Weights of a small mixture-of-experts language model, trained from scratch on English Wikipedia.
Size: width 384, vocabulary 50257, 104M parameters.
Below are experts of layer 3 (counted from 0) of a mixture-of-experts language model. Rows are named router (the router's row for the expert), up (a neuron's input weights, with its number) and show model dimensions 96-191. Each number is 500 + 25 x the weight over its row's rms, rounded and kept within 0 to 999. Numbers have three digits each.
Before each expert's rows: "mostly gets" lists some tokens that are sent to it at least half of the time. This comes from a sample of Wikipedia text that the model never trained on.

# expert 3
mostly gets: ".", ").", ".\n", "\".", ".\"", ".,"
router:518541492477502514460534583515497486467487482507514464525512479513513498517525453475495487510482523498500484476506516492532494491464485487529488496544521487505459519546456503532536460494510520502509487520524542490496523520506506506533498496476522515530469523496481529477510490503427510485
up3:488503498506487529530488530510514502499519508561531478528468492512493517471525486443515522503514483454517485452518461483503444493473532522484498483482512475491502498489493554521479474501497560432481483516512524503522493456526534474509470496534481494473449553477490467525504507488497566471
up4:528511490464493457513477492551507469532471452515514420507487491489530498481466479481486513489552461553463492493470499512487513483500501527522485481459493502476485498483486493453550528502468526458481458507563460481511555501466476521511518504491522537491506529511507458461512491477519508465
up5:498493553498472526504515520489479478477501538491478480517499518464474490474466495478498511546490473541522508463455562510527457503537493469526507473535466477505544534467508512499491494537494482504526519498520500499494497472516464493515504528471503490547512480508483533472481544501474489486
up6:482469497476488511479510519485491473468486535560467485509521477483509566514499463475460482493504491492518502482544509485487470474516436467508493448472499488531497495499501483495495501534494521486493497497481465466518493490482456459511453487524476479483479468459509493520496522541508494533
up7:491498502488485579530481541513479506474492465501513483534476475478525495506497493509507479494498461452448517490479509509466514517536518492514546494530504462527517536494511532500486516494482491509493463513525486498507538532471453475476494516512514522519481523476481510538418511487506473485
up8:562493495481516471486507476539482461512524538456555513496457526485516523514488506509504508505529477474476443479529538483505482502516513509457501532535504469497505534507499523511559487500513470480489488541490500508490507549507493527466490497486499488517498537489495517511485474509477530508
up9:510514446506467483464506521531480491477494490512514499496478514503524455515501517509492499512473505494490486502526508481481508486486532502487534458480479460515497510492484513459490487484472489496527488488534547523548531515455480523471451534478492513513489520473523502515485509460503512464
up10:521490502490460572512507530495473521541513510507491437527510470489489495517497451538474494485514506469499493516492490528523525522503519499431489494499501511519474511462493507514481464501544513521489524538542469533515491503515484486504484478500536427509505500467529550486501470480494546507
up11:547552452528481534488514511475555499499488480479542513506468525521480510569474462483506495533461533497444538516515490505513499491481491505493504519481499491476470507535474496501501501535497521500524564453514510485477498453470517471517501468511496535461505485480531478487439481494529501507
up12:498549508498512483503522469541472457511487491467513550545544496528485508494519482518529522517500512500484490520503481521470540527479502508518529485481525490460474536460531497472442510493529508493489533486504494499512516533519472471481534494529502492486511534488530522506486474518469506467
up13:496481491498496490476493471511526491520487531502491485464539463526500512475516541458521483494423520518540519534510545484490567483521453481488504474534500468454490527497442533439510496520508497502499534545500514510514506498499504485502496514469514431452542454517517451507513449526521486484
up14:479500500575450455462479529540511490538502509506477468510489480528531533526476469490491517485509467500450496489501468504497513474527491464528480505513530495512530450544530524495486541509487439480521511528488500465513541447494527496491483480484503443497507478483490481497487503472489559521
up15:467485530481479512480544487510551527513511506478479489514486472480501475491530515472511479502532504545478470512456510466515540513535502515494490436510501508514488499537508481527511502498516504520480480488461528505526483502445541478481479507490480497476505470538516449476520489476474534473
up16:484488532467509559496511493533449492479505461535484500563509502515511475503515518527524506499504486479551530489501508482532463484538492496512472537496538447505457475490501446503508519521486489464510536512500499528474512525485520505514483501487485489506517473477490528539433454543502551508
up17:457508496490522503499493500462512484486483505517484505499507544499484507507486519508517490523501492476516529464503531555473497497502504488522506511528509503492510526525469516497510516555449544530495553516498506471475504536518489503485507471494503507529545491519473518469484497497497531497
up18:510473511518515497492517522482492499450495493494524496522524512530512426493465508460503475430486453512542464502483485475497530513494493493516517497496473483487465470506498507491451507527492465477514518487531483467552502490501491477525491507520538507494490501478501479517484470485488542445
up19:505493508503449461481502514467519490476518509513523520528523475487473523487497475508474480482477540511467476533488489528536477438513498526492500467474440518493553495492508474527496496485529487464558529532493472474513527529496491499513473468495522499514520511463520559505503478467403498518
up20:535541472486494496510508517493521493511477457498486516547535511501527510489518523465510502482502513471488535457510506513543463491546460493486489497488555520470528501532473514550497530445529545517492512507494550508530509512527491468506481496503446491524462517514498579488506492501503541501
up21:502552514478472513534554492549513517553536476535519472517446540527464497507477486545527489465512490516516458505504490482537507520481483499466492447501521520502500517526472504492476525477474487512507485481526478489486494496438463502463534489506514483506502515518520471517484519512487531522
up22:533498563474513504498512490505500494515533561494473524496485479489469535531516482533468503531500483550515531525474447509499503499526503533481549486483497423504512495499496531479471495507491530516516510485503475509529529483510503463521544491554509523452461489544481509519505529498507525533
up23:481525514505496516502569531490475561489496460519472505531526495485501453502481488481485481533486500438497495467495492475474479522482456481487480492510463500476505513540521509484513478499514517504530473512504501513528543490465497476478474516500498546509485483500536509477487487471480492484

# expert 11
mostly gets: "|", "=", " |", "-"
router:484484474484525515511530531531464527506487504515482482536464481506528496507529509525529483505495515492481536522516502519532552470497542524502495501515511546547460480523464536476483482479486489520507509519494506520514522486529498523479502479477546481531494488500507493501486483516456549558
up3:480520489521551476484506515492511476536497483491514467487499495475491453480551482493533502516529511535443454525469480484478481553514507523488519517509501514495513476476497515449529492491509501506503490487482563499506523480462471529515506510444498484482494515469493519546505495489449512496
up4:466499497498511470485476499496495475466515491464487512524477478544497445504484529502517523518482519491496461510511510513529513555538524483538512509515537503495478539450500532461466538469493520531483490454486499500501501522518467507502457496509495528495552523487464527461500450521522516505
up5:502459550471504516483514484496585477550500518517479466522518525487538502525508495477495502502517471493524492502541536525483483489446484480479469458473468526520487494479504513513523484496469509486495528509447513490503554491499516452556477545498518502519457514452523479485476530486521530486
up6:480495499511528502524540473540503495476547488483459487502471501531484519482540487469533505505472500545537485493534531463514481478489496518520497527529502471478517525518494491486510491479524518510515493491477466515475517534463536485508493485507484491429505453529538537493524507533535526503
up7:510528532474505530503512508497493468475512506473544536543486494515486558491528479455507509503497494503517465499489465478490510524485532497505497531500514524534437514504542517481521507540486522516467505490494504496498485497493488543503465474508509461501481525514518486524482488522489526473
up8:516516503498472490476482541487500497512482544511455485509515479515471458532481531522488501512513489488538493570529488498521487496516509490460494532529521529523540485501445498499447523538458502558518479487465479520522512525492500492477490499522494535487546495480491513505523486496512480518
up9:471504499476520531477526485498514504545489479501466481470481494536560496501500540483521543539493528491500521507539484461529445492533498530520494523492453499517471436484555491468490528515476510511479524493513507512494532486516486519493496500468507491466505488521525515466495478544484471455
up10:509521476530499506543489518522468549501503473522466473493547511497536455469500482507507482523464525517507523566476463523492494520511490510493480544483507488500514493495513478493503514489446516484483478498516481510504495553498507487495534517537469494506495458484561470506491485511542510498
up11:530496543521440502503482451514505523497513505506513527459481518522545453487544510474499515486533513461497492518494451501507496520541503510501553476481469485455499511524463515506517518494498534514521473496471489509486523479502533489528544458476500521476546497571489534470449502541517513505
up12:496514528485511424566479479507495496517506477536483510531519511490527490471530515496476473479540487476542493459501507524456520533517532516529532533442509521505519509482520515457502484478496521499538490486480493501477535522483533493507502434487537495503502533502505532524488487468511529486
up13:511490506504495464496500484503506489509540509486507487454460503483555520468516497506528524520465480492488508505455477490530474487462513541541482462501479484480525508520514489463486482472466486447522485520517482500528475460492453513506471535474517500531478484482500483507487507538498539507
up14:523453520513456500514498509491491480509505502533540539524490482446496495534519445440486515476480519497505493451481494509575471518484530528543500524472458476538533512480510494534508518508509492490521492483520497519473467511528494509493534503521526472479505530503518494492513503509542490509
up15:500478502470479483484524494513515511504474498490495540523480491497512513549451489545519515519525498496526514493516495496472490531476485485502511484526468498484490510472482512541507509512473471510496545506497461490494510486487486495531475555506513482503490465502531524473492495476467504477
up16:517483517506513521522470448516493530505490501491514454564520526489502508457515514488572532509479506481480492482521523548554464483545496518458481486516506480473519518511502530513535459475484479536528510499467485527469530515548521495505491452534536476468508494492487501503520479479478499506
up17:499464518468486480499512528520533520510473526513501508437451507492492519522474486533509471528528478470503543515489551522515498501502530512453494527496467518488546518506510509475508495513463547488495506513523497496466506532506535518444501521503508488479495521535503530485528438488436485478
up18:517530477496470517479499508512493456516457453509514486533480517477476498495496474477536448515487484520539487486468486491488458521482506510487497523479482511498528518489421505504524469537490486538553480571501501551518469484530491508526480485490531490477508477464501485512458507501493466509
up19:522547495460466527513504490479510494463487528499508545508478485468557461515489477542529508515480477481478533522544481516522478553505509464514527494492481495482495470494503500483515485508443530531519487504520493537478502506531507521563452468469493499505506469483464484542489501501493480503
up20:529488492497490509529518554464532512477525472494533479507517473501480474502500461509480514487512540510492532537500539472521476476504483514481532495509492509453500467477513512487507477485473481513516545520485540489473529511512509528471470519463464487500467560487466454470513462447502457539
up21:489500470471536496502495482532513518445485491466543481476519482513499498492511498510496457458500468493476521514546509484490523488495493517527491504469468535540502536488582490495475490509549496502510510518545515475539461485486475497518477544504486482501473501518476489488476525506515477491
up22:516522487476503506518520486511532467504504532501481514526503518504504507481474443508494490524502516464481535529448477505523489479546489522498509515478501525490546492512456472438553488498503535476504519557504472584501478490504527478513510484488457497506495482497499484528485508493499515488
up23:520476490533513491494491490514460510498490473459448515524486519508529488474524533453468455469493559483477456524513523475496465521504522522523505534461523501486531496484501496479540541494498481503495464461474472513516469480548509467536495533493528501511498448550483538452524496503547533510

# expert 5
mostly gets: " for", " of", " to", " from", " by", " with"
router:490516479482511490522496574470477492512530540509478512537500514500529505499465473454509497525539503529506514482488528509518534496457541492529550520549539513506486508506464503474501504480503513457504499496491474541496475496509451480510485500529496465483490540511479522482487489513419504539
up3:477479532500482493515461547502493518507494502488498534496457495484494475494488492482477498515470497560494517501523511508481520485500501526468461458467525530477490546538500499505506493523527497508436513495525519474467537496512454503500512508476522445475472504502480542490511477481464502464
up4:540499467517503531516512477500498523493463515475542543473519510494464469461501490455476507495535527524483533549499513494544535507472506505514482550492473516500474505477499456540473494507518450516451476479538486518478506511516450474494499501467499503468498508516491515517483541521471482488
up5:503524480487518555464539516517492496464529495496486499561500499516477500474497480520503469539494529512513523431480498468442530466535486520526538506524517511523503467502535472505537454506509527498542469508482510460546531482502503514512490498487478431527508493490500515466523492537484481498
up6:523515443530477496490501461485516471524474495477511464485491482483489463471561445490485456504555515467502529504480497503483514499504487544487483466479501531512467541514502504502479475491499465526518462513568529518502520528503481481445480509497491514519457502514502483468450512509532507522
up7:499503488476459516496471523490556457481533508550495495468500487545492526482449485493488498459550533515514515519481506462477471492476469488447522502512468546502495515512533502486484476496548500487481531488551538537519483449467473505530524457513494507472452517461478472493489448458532519445
up8:511483458507537481516508499453476490500521516509524451510516512517451494505509490481499451520508507524547545566497500474477463481503533495521522478487456527482567509493494494473515503513474521529485547535503496472532415530527461491512498522438498478467513494492480503517522509505523464494
up9:498507472446474501488470436528520507476497472493462545517505473459523513532525558515479512490471524500479451523497493507497491534471499517508504506465498484480512442492494512531500511466504470514493509524517548517517509498493544441487456507490477505489470524516520493499490529493521510521
up10:526491515478463473519523485524481511528503487451500491510487532573463474483545472461484491504489500555522479477499483502495474481456528445481489499511515509469505487499433475485505532549501502486501493490496470522544486534502495480519522526496515432463503534527512494501496468467501497543
up11:496500534477529470474498502499487477492481511544479529492482508526509489476520439489498480522520459451485495458529491476537529459507537536566503480533466519514468503490451471519561487500538530561507468462451519509493484489513507455491496499513488520490519533513515493523465508490476481473
up12:501479497490506463492494514499484485443493442520466527471527481492521505445515484486504483466508466466464501518484500472484490499495535456501514512511520495491478476495490486553486532552550499538462477526463491487457476490513523527509487477482475501487530504474475492444470473510505494481
up13:501483518526516479463506525558490521495477490515488490503508508487495499478513513509500500535469540494481471514516471490486469457477516519471503477493481507521516567507499451540517431525492536552543539502495490524531471498432463509495529493505524474467501446491528501474515543472446556483
up14:537501498477498508491515478465521491486512513495496491470488474471518540473493507508452470482518550501489483497494504527544505517479478496511509463492482522573474522519479496473504490505486504560482488496471495516514549474495509474519532483547502495471466506539509469489496496520479539503
up15:511496497499442526509494471521526520450487515503495512470485508541490505476458504493480521557477489507532470519518502491508498508501497482535511510501487533505512504505490473471507525532513506478489478455472451488459526483506489494555514530448465487462464452482502507495501515507546488506
up16:453522547411482491451539509521503487452519485501520479502489514477485525471486475468472511531469508481540473512523501542507492516515446494509468469523513505501469477508507503541511444496458508581540497463480517483511546505506487519497479486475436482537501526520492517516453434466509489544
up17:508554514515506517514503502543505546479465485514499542507468497546490519473499485494481512487563507514464470562481514489517500526517458481478469518519468475495509509493545506464481516507503499476526535526484505488496486493489490510456487508497496519506448507455512465530480487510495465488
up18:498482499486529499476531490476491472489492519483466496526520475518497522492485507431465471490501461463499519482522529517486525481490514491501536468514511579493510485494490512473457492489508511504540480506500504516471500462524512481450478519532521521477474538521492489489497520479466524470
up19:479488516503484470469501527513502430503496490474504502505484513501502530474465527498483551494476448516477528534503516476509524473452542525477491527485504499494518487507457452502528513525495506556492495507539490494483552508443411550542486477486471507522499537473499505508479440484491545508
up20:500497501520474514502499475499474511540469550540509476510478484467503507478470508457477515523504531502508509538490485486495508478499482460486480475464512490472511473506505497506520510526491482507439516500440500513514451481480507503486502472534510514464499506444486484453492496476487507553
up21:477499504460484520500499516481526492475544517478518511429528557482482517510558499526509473514489501481518523479519481464510532474488499532556542482484471495469461500491509466511488448453452491499475485500502520489491479482522499531507532500520503500505521496518531481478494469503511530498
up22:481483462513479488496506509482476512546494479535531474514483531524467492499516495531535521525475474498453522493517499483523518524524496520426520486483510490463524473475528476495512467508450527465490508497495508487475480504459532488483469483496544525459534507507499530492553480557506477463
up23:491548462483466544518496499519493506491496505473463491486499516522532483519473497498480473485519458501520504540493506508509465463477479441430510518493499505531530537520527445542482540537474497476506539512532526561509491471526474531466502509497494485518444491516511535512498452533531482457